Below are experts of layer 5 (counted from 0) of a mixture-of-experts language model. Rows are named router (the router's row for the expert), up (a neuron's input weights, with its number) and show model dimensions 64-127. Each number is 500 + 25 x the weight over its row's rms, rounded and kept within 0 to 999. Numbers have three digits each.
After each expert's rows: "mostly gets" lists some tokens that are sent to it at least half of the time. This comes from a sample of Wikipedia text that the model never trained on.

# expert 71
router:515545514479474499523544484539458532479504490506473445506492522462494529547480489547488479521555499485488473467491471453488496517450479545507447466455490465497514511474521493508522556502510526
up0:506490517516470484503465532534468504500542482506504485494489449472497496511440569513484507496453486499532520539534495481503510491522529523525473500514482505458509489505500470472509486519525489
up1:529499514534489458542522532502522531508498495508461475509495532489480491543506500478481499462492493480488524476521525509494490530496484531490516478526540511527493441528571485512457483505501486
up2:479475474491533442515466519496512494490522481508541499518571493489541533518426474479506441481524532501537451507522463507503477492487534457497488533485511512504515489463478510482533525506499512
up3:490475480532514554530512498551482472498555470468497481496500527509514513488486512528492517469498537504504471504446507474483478463505487449531481498490522489465479536496508466508512522446481556
up4:505520536456478505504488523488458538515442507522493543549517506523465501500505482499500485547482482540477483528511514460508455498514526466471446525476514482523460525532463518500498517489504511
up5:532477472497515494484492468521485492467502531458478509517510511501461500541569527488430538489497519494489539507492477530510538555490524490457524500497543487502484513482480493531513518474502476
up6:518518461509497512512536533538514537540471500500505476497516486505517464497504485522488527500528483499499491501491492494540470513467491439524462465500537508453434483478487491478513500503495546
up7:514536505522552514477520562520490516514466439503511487538493495527485491521447474490470538520456463534502473507494483534520534536503520468499495525497508493507437492455477515476501512532481470
mostly gets: " million", "8", "5", "6", "4", "7"

# expert 100
router:483492436515481494492554545461448486541489544478539477495505515494469507555550466444472512517511522481548518496505534515533471453511524513516498464528469481503479504479508498541510504508479476
up0:528434526493480473464487500497545478480502426483497546511506499475475469520491512506491467485483519494505544473528501487515546500487483524495507523508487497495513558531522478515480497461500534
up1:500481521510454541506482497465479491436466532478518494470488521493469494482531467488533514529480449494483473513447482524492498488508494555465487488500536482527491525465569494497537480474491524
up2:523504497477498484504540489483472492501485553529498466504507467521491518524477495507528474510478521508490503480504461517479490506497533538485523501503459510492475508535509503490451519516547487
up3:501506466510460517537466498457499475478478526463518510465456490527532503463500513494429504442502499514479495494520504509510553480503519488450532483489525523520518533479531499504494492500452524
up4:484467474481510481486462500513518564491510494455489513532490514493481558493522453506508474565504521492518511473520499504479491496559534493459531514503490507496516512509557518511521514539507496
up5:479518518553509487531518491523521564502517492493474539509540493427496529466480482493497478516493510490504501502542515527495499492452510507489511513479468525486477491509523452471514492481528435
up6:521529490490496484513468451481455495477532547522500481488476468512562474476537495454478530470468477471459468477504504481509471503500523485509479505505483444468544482503493488474473479507448508
up7:528521461496453477501457521500504486526465506514508473547474509512471491471502510503506479473552514521522480514506459518489527486526545468450509491483505467507490479531521491462516501475515512
mostly gets: "ar", " Car", " War", " Bar", " Mar", " Star"

# expert 70
router:442524461495468483458483524537501509570523484520478507483536499435469489489465511492477453482470497502503505499513477449515511469454498535496515533446491518486499525504487487446528506490510488
up0:541506517506483497513485551496513535496511514482494535462534494491487477532522471507448484518498541571493519564502504497522484479539502512517526476546474535489514513486526490477511508494452534
up1:543461494499487512465507522484508544475487483467533508511466511453531542495499489562446502491491497494525499479515487524456528504470496552521499505443488497498540487477505532497486485490532535
up2:542540524485499482543522517536534526508523488525554501481486456489552538492517524460520449530483526472497502503493512488491514492507517513493478540501495517485532562532448530485515480479523479
up3:467479480491503486550528515486481509500440534488530505459474464468517495456495498476485488521572516470503501498487507518512504482552512519526487482476526514520511487554491495486530481481497494
up4:531513532499461521496497525475460538537489552545536531507500533524505517449510507512545496518515486476505506497504550495529521517518482496537511491466496522545479486496516541449545510479495500
up5:471513508473451500509490486500523464504485512547514546486487534475477506518474516480552543477509498456525521506495473488506495517475522508547494526504527500535507524458439521518480488478522488
up6:540495474532489511483504526550501509495497460497490500453511471563507460523504449458522463528546501492526471519515505499485488525478542483541508493504490498506467498499444501491520487503521499
up7:513502491504512518494480514511544502471495471473519494563509487478473503491456483508529539526452510514502523502516504499493545487520494459541486510524501501516511527507548539533535507509530490
mostly gets: ".S", " con", " San", " Con", " En", ".I"

# expert 46
router:492515542538518500491487498523535530528517451492496526542517470477489508471486573489535503494518514483505550516501482535451548559463513519452510511499520470526512488550550495515476492460494553
up0:528519481487499488489502479518474506529540466479491460455525572514464513477480481481518502479500514474526467559534513480513474469529492483516489486518493509493492494505488502476469443509456511
up1:481493496503467469492458504494499471452472510486496519498489521506506506560505509485458487497520553505444491522506474498485522494486458482494497497515499513478546514461493511518517497504514530
up2:556509493467462471509495511496477516476492543509480477493552512471479500459483481485506422506548468492512506485459476521528448501470501519464448467481481497496518537496545479494518471513526479
up3:508531487466515516475513492465457466503466475513481534501496491464453484532535518500474498476521488524501508463444473483503497530506507570471464511518502576511515522519528467521502499561536502
up4:495509509518510529550497492487486479463476534518494469520484531469535492491539485495483552498502503502510520487515507497492462486462458498501468518519494499467510484461492501517475488524510533
up5:486526505478486516489540484542499506487504507498523473471530483465483469538457548484529501495465529505522484489493483481468558488466487477483485487480496523518501489503487529489497517512525467
up6:510530550520513513515508500508499487511498462491515480497493520462480538531506483510506501486484484509488496493502508478530487541489479567492519495487483456518526472529513474493538488484501493
up7:503461524480514458521497505519504512497509484492480476536460475520510519450503485509509520496503479497500516506507492512493490516512525572534534507536476476489538503500506481472464496496527477
mostly gets: " with", " and", " from", " including", " into", " using"

# expert 45
router:456493535512552467511501499480531498488484467499467487541487484468515510475507501499496504486507518461518492542495503503486477527535542498476499497532494487465489515489546521506514501486500509
up0:509502458485495493468489498483501515507488478516494544546514486462541487483511494494512546499504514542524489495504483489497499469532544493517501459528516516489527529538490489529502488502502503
up1:437515534506540515515516507498500514512493468463549480495475490476507495499480510465468490467513540512523456506471457464437531512501495516537493479470519491488523495460523518521533494503539538
up2:509513507516470477506477487495504476536493469492472477539486479513507476529493503473507545456487490498461477510460475533506523527496509512471492519514445519478509451509511512499492514528495490
up3:520519503528516495493481556471487487535529491478497499499490517469525506497443486506515526534485482475489522498523493533487512467491485520547509492529534495493472491428500511510469525501506535
up4:464522514493530479512519539516498467513525545503516466496487528475484509512485455535521517490534499532511489460500512460526537503506482476502483518524517538521492450499499520474461533500503479
up5:474500476486528529510439529552513460513485519489473436504502483457518479529494488481487509507500491486466493539482501491500481478525474487461513511450526515459515461472443510507507478527527467
up6:531479473514512505504520534490505484497519464487515557517511451527549498476499496522490517480529521510548523473490494529510487500471484493483502516471450462495463506491543520494497520499522553
up7:503518502491483533493457502553443499495503466523548526520528493464509523501481469482513496523545501492558523503495486515537475493502476498515458502509491525515539452521506545466527482543495525
mostly gets: " was", " is", " were", " are", " has", " been"

# expert 83
router:539516486496550458501503522440473500468475502502532549533493478504521496481468497502478436504474497506517503477512494483498529498492492505503525496499495467516531521477490522521513491519519484
up0:484511510469484492505512502515451511464470485501511495505494477489525554517527474519520519469547515511483511500495502550476473529480493509503506545487497511483494493523545459487497492477493521
up1:517557552488455466500499495480485473505462456475493539549496476510489493530517535492506552496495461519474531509502505522481490514522527529482491505518476506542476450492516504515518458496508531
up2:522479500491522535503506482554515474505512492499519510515490471451519514479495525466506532523497488484460470525484502590523504487512478503494508465496494506496548483504483475510531451472504502
up3:500509476510489532473494525506495510477451503519475480470530502493492541506509525481476556520516457522504526467493479460501550547518494531517510454520478471516475560511492474517511552476508521
up4:461474492506506418509543470505482451501525499502508471488489518498501481521491503534497531476486459531483460496512497488521493457503486508500472483564483504560509525492481500498451517487517538
up5:518502499473474488479520493514484501486520511536485463457522497510480493472452473526512515459556491495550500525534552489491508522489448492500484498503478449503510452538467551458464505515470515
up6:500481508503498517521504515511510479526457452489506505437493511482466485508476500498453494566568489543512466523502504500531480449540486495498487501504502496490493474534476509476519495499474511
up7:538510507478459482479466499491503497548523495513439529486520493548504504442476460483505463498470511500527517441530566486479532513496558494499492489543495481462519500500496524465472518465535467
mostly gets: "\n", ".\n\n", "\n\n", ")\n", "==\n", ".\n"

# expert 8
router:484515544479444536495469501514497497463475513511497478511509518504494517459487490495497494509577492476484468507489518526529482508510485472519510563477525491489524542463463491544498494503491489
up0:500466542514505483465495495486485482495531538522466554535523458514492503484550478513476490503533538520470508505470534494488501459487505508503500502482501496475495440458522534499515491526533493
up1:494504486540480548481515515552511467475523483463489498542511506478481485461530487508493500494479482482450514495506501478498527511519507456543529499483544509496513478466462498518495512519494524
up2:504511493522522488558495521521501535505475552466451504471531458500451498484494496591517520449472497484528489493518511495459539510484499499459520518463489511526491490492493507497483513503515536
up3:482507475509506519503453475480474472499485494458442506520497498487503508511434512526489510473518489484506522523492523501499494480519452550483499533502465502472502468477508499487525576528483493
up4:534512499481494492539494486485544480501511485489478504517509489507470494513521491488508514511480471480525498489496511462507544501514484536488501498489511440481510564516486455515537525529524526
up5:503463494465427482536494477505497493483539505517513497500495518493512487469502520474480512464482445459508508524474532469481516551509511460556491507515517514484492507504487497532490497489474523
up6:468495496500506526513470492428530475550511485536489474475474521477490565525530509534514505505495503517488510519546509446507502457544546511499518462502478475515511516426521523501476508513506510
up7:459552538558496536530479522526434489483494498522450519476461512482488500531495511489475501472520471522497498488492507495514455527499513469527508516483492495501520520536529498505470481507540498
mostly gets: " c", "born", " post", " Chinese", "″E", "American"

# expert 57
router:482517518511519506489494488533485520530494479503449532525477460433480509491508567518521511501517504463502512498506525530494521529483508491498530498523525477521508500569571502507492533473545543
up0:519475474495494528492502527487505481508537548510521512495542527521474514503495519492499493510486485529504516539505511508465509499485478528497496550460503552466493499499539516505502503469504502
up1:503482492451502510490494490507465517479521468452520485530527499467479472503487531472517477533472499524488518474516541440493495483483507507504499528525523492540494527551499528496473501491526497
up2:518493515486469512526539471474467496478480466482528470504526481500499516484513511534494476488509498513506470506537482521460496466509459493460479516553507535480513548515444525512494473472452493
up3:509504523518540504489463549551509499470496498516524500496518513531501503491514518475516518506539538527494463503489465500535487518540490492492487476507452502508482505516547527504485462482494557
up4:501544494494530489493509514490498495490535470521501514460530499509444498537504463463519516496469530514522487526476463525513530467428464543491461479481463483506530518530491488472500486482504504
up5:469478514485506549440506486477476476439444506501519517475551523497529509463497478514522511504527507511524496490504500513495501502491502474500479494474543508492497515506488482489544492512476530
up6:487533528521456516524499533521478465540497514507498543522510494473475498499487442480506525488516499525522546527494508514501502523538525530557517532461502517465475510532496514462469503453500459
up7:492502511485509464467512511502547459506458488499540470527506507497523467512468486463515459501475496506508567489517533495486482507461511527494508495519514540483482483509473529490465489524505505
mostly gets: " or", " using", " among", " like", " than", " into"

# expert 13
router:516561487477495499496522450490470512513506450484488465464477511506542525547500488496475499518544488479491502507512471483503475497442446497543456484476519438516533478484477546485540492485513550
up0:454500482461486501464517501511504589490482479517553499497446495489560500513491510536499455508539499523544464498466503497503507500490482500486540514520512480477521517508473559491525526451531525
up1:504499480514537506508536455503545489535505523495481453531515486456514522508476541495489485454500512469489497504479506518525505472493494523524503527521513520522494491548498500545508502497504502
up2:542522471530531533489545448499442488477501490478517494497503486527545501511499463501544570474495500472489501467493533460476502510514502490478483457507477490515538519486513526473487457487493528
up3:461523492524488526482538484483521544511503504489464513551504494492477481483479461506497508518499490494472452538536488525518550480524529528534490460532503506514488466482461538554522503495487493
up4:480533521491515495439465537482479493533523470454468462521486491490503506507486537443542492475480506457461508512493513513502478534491507474482488499549489500503503469498514477478539507507534478
up5:508544505456502444532514472505481494495472528532537535490511482505503504501559500513515493524529491462502488448487519503493482456484484495490491467449513478482484491495493514492503506490492512
up6:499533528491500503465498492488472468504503514470499527481509533514510524496480526497529523522495514542489458528497512514551504468508520482517484484509443564491458515435486512480508490497509500
up7:525519474519465485525456576520524487490484473508472480475474492483498499456519546521487502536525521499512521546509556466448545492485465459483507497552533502499475475477516508506445473486543513
mostly gets: " million", " kg", "″W", " sq", "า", "ร"

# expert 94
router:480539504503558492506480488532497524534518514523476479492475502448515509527550531507498493496510500525527513503501509519550493521494502470508517531513488521506529500487518523488491471493551468
up0:522436496484501483477535501504515499514495461536466511459477486491512457482500540535492522517549525516489490494496493539524502467489520484473473510483462482506504505500516496497492472482502513
up1:472488519514542457485495491473524476514556502532456500490492499510506508505495490498494458475509498523524524473477460451463535467506493458488483489498533509529512494470496517462511512453508488
up2:519503517471516493476498445495507513475473571493489479500468521497530514513531552498473484490537502534468503500490468476533530472463538547504529491461551506548524495525527488489464539468480537
up3:479508467523497512502491486519492523509509472471480487519484496506454476526488546500506539487466510458514495478538554534475520482529538470473500523507505467540484527478499410496540464463549484
up4:530511501484492498553509505515452490525492479499467505521484520528508492463495475475490489515482530511522542511488487530497475469497487504493494484539490484549510517470508538527482514499453504
up5:514545474510471535530467520497525441515491507494539461536511514498517476496503472487482477496450481474535525495520525522515539503505518410530502505500492506485493470497493472517511496463526484
up6:509509511530518504493504528561498532488448507492543494509537523500548518477510513508477485437472453486436510467485474452509506466530483525449490482494541509499513552513512489551457484489481491
up7:524510515472482501466478514534527534498443525519501511449517475517498521487505501516540495525492564493502541522503535495491499498535551489498493517478471494496496496526493515528505456514541476
mostly gets: " water", " light", " air", " land", " open", " trans"

# expert 89
router:505503489477541521484476495483466470459466475510466505527478467532475450518488496536504522476451515490515498497476531487516518438544531503479474482464531522509509506491502501553546488501502522
up0:515516516510477515485540535529509501489508523499507548472538547505517496503490492458510513521503543555521460495495525488480523506507521494555498538523545570505514520510482473527523498469520456
up1:497481549465474484460515492473492504513466499486495489498524491474543524489515495499538499478514542493479510497510524534458459473476487467507497501488436474502510499551490497487455450505457492
up2:469503518455551497449504506497469479484454522518524533502463496478531472457483517500480497461521471513512500489469497451488486507500488493480490545524532561502476516512595523473505508510497526
up3:474490526460555495532528498502529521523488475535498485462488481464472516557485520482476517503465509475505517501515506501482491523539500510479521510510539466500507546537502495549524495532520485
up4:475517522483514510470506493482496493491470487524498550484507500503506521503519498508447505513492501493519559534523493512496487503456509487494536508525510495480507518498535470530541512503447469
up5:491500513504496476460554506531483482506494491489492515513535492474497449510505557502515463524476516527472469538500527497468492505497508491509449517489548492491456531449489460518519449495474458
up6:485499468538526494485552499445518482530518530512521460531494504476487527488472514493491477480488532508448476531515506504510511499514513484465498524529510502479479472491504516487555495474485515
up7:451530509468553462498501501512502540517489518542555509486515455502508503510479449504512495523488530540510523508465503533499520512466470495506494507499511467498492512494530471527516494507462480
mostly gets: "\n", ")\n", ".\n", " |\n", "===\n\n", "\"\n"

# expert 113
router:477467472491473488490549460477466471512520526487474495495475459515493511523528581501516514494534471474516480479521452487474471495519502495522520484512513542495517499520454518525531516473538524
up0:479503496521477512546479477519503480523522520501482472466477501494516516531485495475521511519502539484459508464470476507510487529554525475506480479545503487465502500515475504524516539491508433
up1:482543484491491496487500463442508493530487498484486494484514535460541490503501509471508501537519547465509484509500496463517533468496465526491495535527503527522501505505507468518499478515494481
up2:520533499528500520557433510407483527489517446480488505514504496526484474509542482498513473459486492517539497512512497561477487515508470548518510492513466428493422500479491509502463513545504478
up3:453503547556489514428493492505489494508471519495491524497502455526462482496476478525478491512485481487489525525488494538518527466508524488468522526487540465484504478530509485489503466466498459
up4:488514502474482509513496570487464525466470506516491487502524537476512519512485497528539506507515487472481448504461558504503508527508470495508482514474516493497519541510479497488481475498519466
up5:483523511486480537504484517493487483521480454471516512493509505505517506461478496501541492501467523493458446519484513501506521461537546449497472523505523491518498475487474574507538494503465492
up6:458533486527480525518489524493500502500490490535519475587465489563483515525509481497498458489492474524497495504513494523483477499479482531475527502518513469507481472522540505463510478509493540
up7:533509531515496504523487495494507505540484463547509523517564497459507470483472470499504512519499508528534485490494496532515467498478493516455510515504497497527487526481525457475531513539507502
mostly gets: " —;", " |", "',", ";", ".;", "%"

# expert 66
router:547495448510493541464481451526431477502495503473507482506526492560464463498490521519498502499512493509468499486495511528510467502510496461492486546527520518523465514480520496515539479486531520
up0:536476513489480489562471492471492499515475496484544504529517478486480528464520510514523478518515488492509507528466495511506473500501490483496491539498542526484495484503499505440550501485531463
up1:477553443520521531550460474484472493440522510519496500503470476506492501545502482545515537548491486525504547505457489488503484508462514534532454481484486514532540470499550520524487513507483488
up2:460448523503498509454507546533493494502528480536500500480531514493511571484512501508492492480562521500537477534480497486525490484530511489500504481493494452473478499457495490478505500471496523
up3:512505464496490503469505514520511470510494510471496465469509490589512516490515503468452469462481476509448538518469514481529485506475535490485484535504526538497512515499516497495471519540506509
up4:502554487488504485480499472470488516470507541499508514437499509524470477519494505525484486526534515470475498466504451487451458484484482561476502500475475491542499508486487492515495516511496524
up5:514510545511467503545467469498486502523507468494471494499517519472518464491506520482535500542562539523476447493513440530518495531459463472485472471492461579497540484507494483541474487522496508
up6:513520508484434467502518518559466510491475517520485510513497521477445502550528517513485495527558513531474537500469470498437557502542497509489509497491529530485475529504535520478464482503481478
up7:488485535458474491505492529467473468480503463485474594504501535502505487496509484508542536504529500477525504543500530493490508464471531483470467499462495477519535552482531491512497536498505493
mostly gets: "In", " |", " In", "):", "″N", "On"

# expert 91
router:493524501547441556501467518505515495507447517496491537501518453463444528447491496478481470535479482508490485482491491463505457490508519488532481532473508494471489487540473511495458482483513504
up0:469515522503511532492546503520510518498504514549525479456503460493476519485502493474504447499459493439504510495526528518512496473502478487500489495479472487476482533493498502472455516485570536
up1:522437479498500544495522448534522501484498533488483482493515501496539527511517492492528489508500521446489519438498562501499510512495491565551496479524511514473495473490465532498491539521508555
up2:517516512498519484501455490463481484508469498479493488485538544510543492447501487516500560536506489446512492503515535507484466516476473466475535465485473481527515508486511515500500515503530484
up3:485495496503549520519484515501511468502504505531476503514523462494530518489509519491549519554520515508478530477491485502475508541484495490475499493520435520537505536489488394489462513471527476
up4:502494572466497513483483493497502502500494502466506513496504471562489505491503528448491556553519492487500491489511503477533494452489465465516487510483505544501507491510553507513526504494511456
up5:523517534472491511509544523459470470471479513549503508432513495504512462492522513452517530521529498524487510493515487516514514465526536505472533512522519492459459518486535509455472500488498483
up6:527480502481484468542493479492498483538512538426521507492486505503508489506524485501496492466466528495487510480519489492474497508498532460530463504515470488499530506459529509546514508450453465
up7:503503509507530503505532515473505508526514463496495469504517502519543502476463559456487529527482506468513501554568506520518543459553481516521506468491479555470497481474499499475532497470479474
mostly gets: " per", " same", " main", " sub", " pre", " non"

# expert 60
router:496554515492542463476510499509514516488502451522497512512481517459466483484500497492513499500499508504531488542501491476511476545530506489521533517496536553499481475523587511458470544460511481
up0:508494484488532501552475523491480484559474479487535506481475508538494517515530507485492549526497460523537452519528475498509485494527473475495519467465469506481526493482528491526500514500504548
up1:473512467507528502512507512445458500523451479484511507500473524462534532515552491521510504524520511493498496507494537530508472486500486459509514515468490558547512476533483505474503464500508486
up2:516549471470472474484531503490499456491509485451503504508510513521516489491475469505508513483538445509470495489511546490421463500506522533506516525510468492501509484489529511474513442509473492
up3:452532530548528510492547513540519490486531476477488499480508489484563504501499568504448512478504502499529510519507482479490535514508517531484507490535546506433512492527513523500498480465504493
up4:501517505477473523529473511530499515529503540495573494478510494489511502478463505490476486555506510518487521483518453493498513502498501520496496528505519448474486477496484489497498569512495461
up5:531515506470519462530483440484484486479523469489507458487484520499502495472529539530494504464494485493496447521519491478494535476516466477489478529480504498492524463526478500507532515453560441
up6:484518469516495513467526484495463506511488472530543505544484493472519525482494511492496498527480485509511522484504505516546507502495516565502498534521497511483492503487474497478475522514505480
up7:528471523501499474465505487497523487481504526441508510496479483488523511504508488520513483502510454528459518506487491488517464484514525534496548537480447472490487517470508524488507470456471485
mostly gets: " its", " have", " most", " more", " only", " became"

# expert 98
router:518455469494501507477470520503493517494504516510464506498504547530491505452467490488455480513455471489517488536503492497496464484551517475529487496494480495494462488486486523471494508492502512
up0:467498514507549488486439494498472506474488479542555502493495504535514510469532489473513502512495474482539486475487514515536507490509500520480485518484458528516541497502498494509484479484539476
up1:453511503516499527500452544471504497509516456513517532514539489488491503497496500428478483525491504532484496505521531518474480520482498482479478509517470502511505449534532497544482508540475537
up2:559469499502466477509513549511501520501524475464502490489502469485515486543496521543508476538430453525494507455511511529473492494487533522489505506479495458515480512544510554529458517518533488
up3:472500482529511493488485471536549481505515534533491495518519462498515525500531472460481516530522476539505480476488524543463519543497538515472425495501482504483469486525513512485510486512496496
up4:508467475524503529500518539472516537517519503500510468455528518479516517513519513519471463478494501474461533508489513564522522503487523509521499518510520466518482442504503478510475502518495529
up5:532508498487531468489522519510506460506526468514477501560533481490575514494509556527489458460463489509492486542468508489490504466518494454505523502468474502508521440503504517500521491522437507
up6:502499503502497438490548499469496500537501504550475546515488530505506484507512497491496494512501486526506500455485517504519463485517486521499517510486469506484466574536480510510536508491510473
up7:511508472504502480437525511516493514503533464471484493444508521499546493495528499496527502520494570466498450511584529478494509497507482452482535469467520495527478475457495513508517494487508507
mostly gets: " had", " has", " have", " would", " she", " can"

# expert 110
router:485458445491484491481488478453468493487491512490539534555468460520482514525520533545528522484528483533514480519494526529473503507509517489480507531507517525475500524456485515502513498479527548
up0:528497511495458464486511516477465522529519507496493472548503509541519478512485491540492520487505490509508486507489504493498529509485489546534516542537504477508483505515508486477465454514503509
up1:458500465521535489505481519474479499519523514469488490486503510503532513470483485458523490511492497494473561486451481500486433549508501493525457488489460453493535528508485550512455522475440498
up2:508506487482554477505451477512465498462491492530532503497516480484487505535483505455493468511549513511537485489473521527509527493540467440498485529485508484501487499512520490507511481487509441
up3:517498502507521510524528520521540561492507499518485499516501486498490492554510515506484500479479495515505492485508516509499534490549529508524541482480467526521505493491480525525491484506486499
up4:520477485489509513513478491493515494516503515516503526501483530454500498520452498511513446513479500501524492485524497526498542515451469477515470482538507568486517447502468534484481524473493503
up5:468473519462485511499524523460490526492502536487489490517487509453489470465503502463514488520527524494487466529498484469527487506541509494538458490495486497495509512488473499483448484498496496
up6:472510542522544498516498527510484456482461514477523529469550446520471521516441501481469509466486443523521505520497488507507493429451500507487548506532507471498517491558463480506504498499478496
up7:503521526504438451561528498500502520482484524533484498502544492483483505490540498464481469518509471498508532497469496508536508480508515563507463479467522497467494504506496514515523531437522505
mostly gets: "\"\n", "'\n", " |", " :", ".\"", ".;"

# expert 118
router:486522536499525520500499463529499441515495526471490504477501529533479485475543480498518560518463470539501480514510523437510470500512498538431488538468489492515459478475517491511510519481502463
up0:470474481529498516463470489456508481531463500508508503493478465494485523526523525464450495471491490512500524499494501498468504495506521504489511532495543464526508488486491474471528491479520475
up1:478483520468493519473509494483526497474468433453537489512532478509523493485489547468455486511497450496490503506546520502468471536499528468477480554515474492480492465493496473515507479472503475
up2:523504507506482497555502508514511510494465497524479442469519539510437498447495521483460498524496494514495514469494493509522537447508485504513474516478491522531496515470478458493504459524463485
up3:499490506453498480457520494505505487504478489469469519464491504520536492453496548525528467474501525480519514532489548488505505492515495483511507544514486525523490488477460495531527487507511483
up4:523485515502499477492484498493532465483505555468487487467538483481523530456456503437487521466467482506478521497464519538504528495501534460511540489512470493494477506499479511472479504473544479
up5:505491520509537462498441493536531563469510507436484471548476539512498477500485486490499514462515535554486497530517459459514452475516491495513545540519505498510493480514502510507550481491532484
up6:535454476494482542481477491490505535473508508499493544510494477504467480476491526526490471481484521531482483522478491527481503530511512544484501517500489524508454502545519527488490479493483487
up7:504498483475505480504506481499446450479486532464498514497525466536455468475472467492500456498528502484455476534490461456472471546495489510541521527472500571508493506480540532503473523465481495
mostly gets: " end", " res", "ley", "ock", " back", " Res"

# expert 122
router:482502440484535535534537530494525517544493495483502518472502483540518507495546480494487530475514555451530487496515480524508498499473512511504513489521515495508527515534520549547457494495476502
up0:523530471538535488547528485528468510471526485559495508471465521540501484517464544476471486502513480489558502517492491533530502515524523521495502525509527555486475517510495558479447548543523469
up1:508544478506517464493467492489506519474536460510498493472529486485535485527467481507485532466484542476500464485499489545552491518498495491526532528515496492442496519468487512465534484492493473
up2:498501536497530512493546454499515463505485459507519535476466516457522509495468470488484495514521475485491536494517530479501511542465461540459494501502522430518480501470453534463498500493507503
up3:492533485486494518504522499543550485484518543485476543452478477468513480458489487531539496488500476493531458516510509489493488460508482476495514522533484486509538540514499516492515507532512467
up4:527475490496485486539520499479487522476494464535526526524534495521506496507494478477491478515514469513522474525487498549512538511502538481523504460511467468496493543498534531514551543466492522
up5:486460505515492454528482488514492518520484494516493520498525475467525519509490467507500497532508444485484525482499502476491501467495451515526564480476503501516472520457486486503465513518479471
up6:529515526458489449466501476504490515541492518516486493459497462513480494505507473511511467509458496514561444523523540497554491495592525482475541517536505504476523516498483494507501494507497510
up7:464490532486496487491441513520487554436525506540512495485494513465499533520453544520495453510525525521488462495469498450508487484496476500489529500510533515454481491498518502472552505481477531
mostly gets: " Iowa", " York", "ley", " Mexico", "ison", "ability"

# expert 9
router:489509467500503509555550548499501483541479503488527467507544474561528473508510474479471540500482540455477515500514547478527481535501482507500466522542507513487522504523525476498545507522491499
up0:504449547478530507481534498497491457533546531498507476503517514541509503491472470463462503566463508465527483549459526503500507486527491498515489464484494493473491497486492495513492481497518523
up1:492490480520520500527481519490521503498533514489478495496541502485503516526463486466468518513513520454516466456529484494523459497515525492466529482489468545492472524500498543487497550548548481
up2:516562501564524479459487507512515517520538540477496470514526521482489484508501496524486511519483480477552489547538537516502488495494502506496529501556486523499441510481505440467511515456505479
up3:519503502483496500507488476448492485506509542501515484507498519526524520508506474512510514486478525530526446490474488503515466535509477507515499506517465497500465492501496460516518503540472513
up4:549476518485494483468498557566479485498492450491509466480521482504527488525509497468500493518546463509509513488546538508520489493500486450499510509536543518520513518476511465492525502507466463
up5:492515541523491467511526531522481475501465512504548490501481537472507484493491511486548478524504508500480497498488490504530493515506465491503509499501498502476518540483442499525549485517466537
up6:529490504512467468490509539528522512512502490499508510498517485509434567498479495497442503501510502483514516484528508483525455507495493515514524482501484528515504473489469491461478504535518496
up7:516477477490487495484554534546485492453530446516532482508486487540521491496472535502514491502520436508500488513501514461488500468532485477549451543501524517486500532504525510527499475522529546
mostly gets: "ie", " David", "ko", "ug", "lin", " Paul"

# expert 19
router:517525514487502456521507470455498504537486512518486507515527504532493543508467499481467531492510527560516490529514554477486455493478482484476466495514485523467527515535517511519504509519480508
up0:534506482513532518491460519531479504520500479448474494492465468502462489486526473500510514507494485486515496494485472509505463460516503468520538507531507501538493522532517475483468493473508519
up1:485512493503519491495523501526473473516486484502459501496509483491488448505500453480521521451457539514486493526472516471514419539532504490498440491469515526508471486493529551531521511508516502
up2:527470466492535517479484509576498505543481477524497483492479491511527487493493515489535495500494513452518464511547524543548490485523512498480513518506492537501510515554509515500508529530463448
up3:509511503467504531469475504535526537468446510504556511519473488500503499503498440484487552558477498460501515504477551541471513481503492504508464464472522472513491522451453468503481468536470508
up4:501533520522484445514505532479504477469519497530492526520536488497493510479487466478477458525531476467495465507490546498481499496536507479514517522496454466469501517493491476477496497469495500
up5:491504515523511519528489569490516468506470536491476431510526525514498484526445476526510484499498496472472500469461498481478468478513555519512502559471511494501515538458480471513493513458470439
up6:511523474488495493464544444481499510503479487513488495490509462483482504501555492533511519504517486462522466532523489504458473484476504496472511519460514498525504512541484488488492583534508512
up7:506496521515550532516475504503524481582510520522471472549475500530485506483506451525537505480532493487463514515511526534471517490561537494469526493497479520528502486483489536436492484528502516
mostly gets: " work", " back", " Park", " off", "ort", " Air"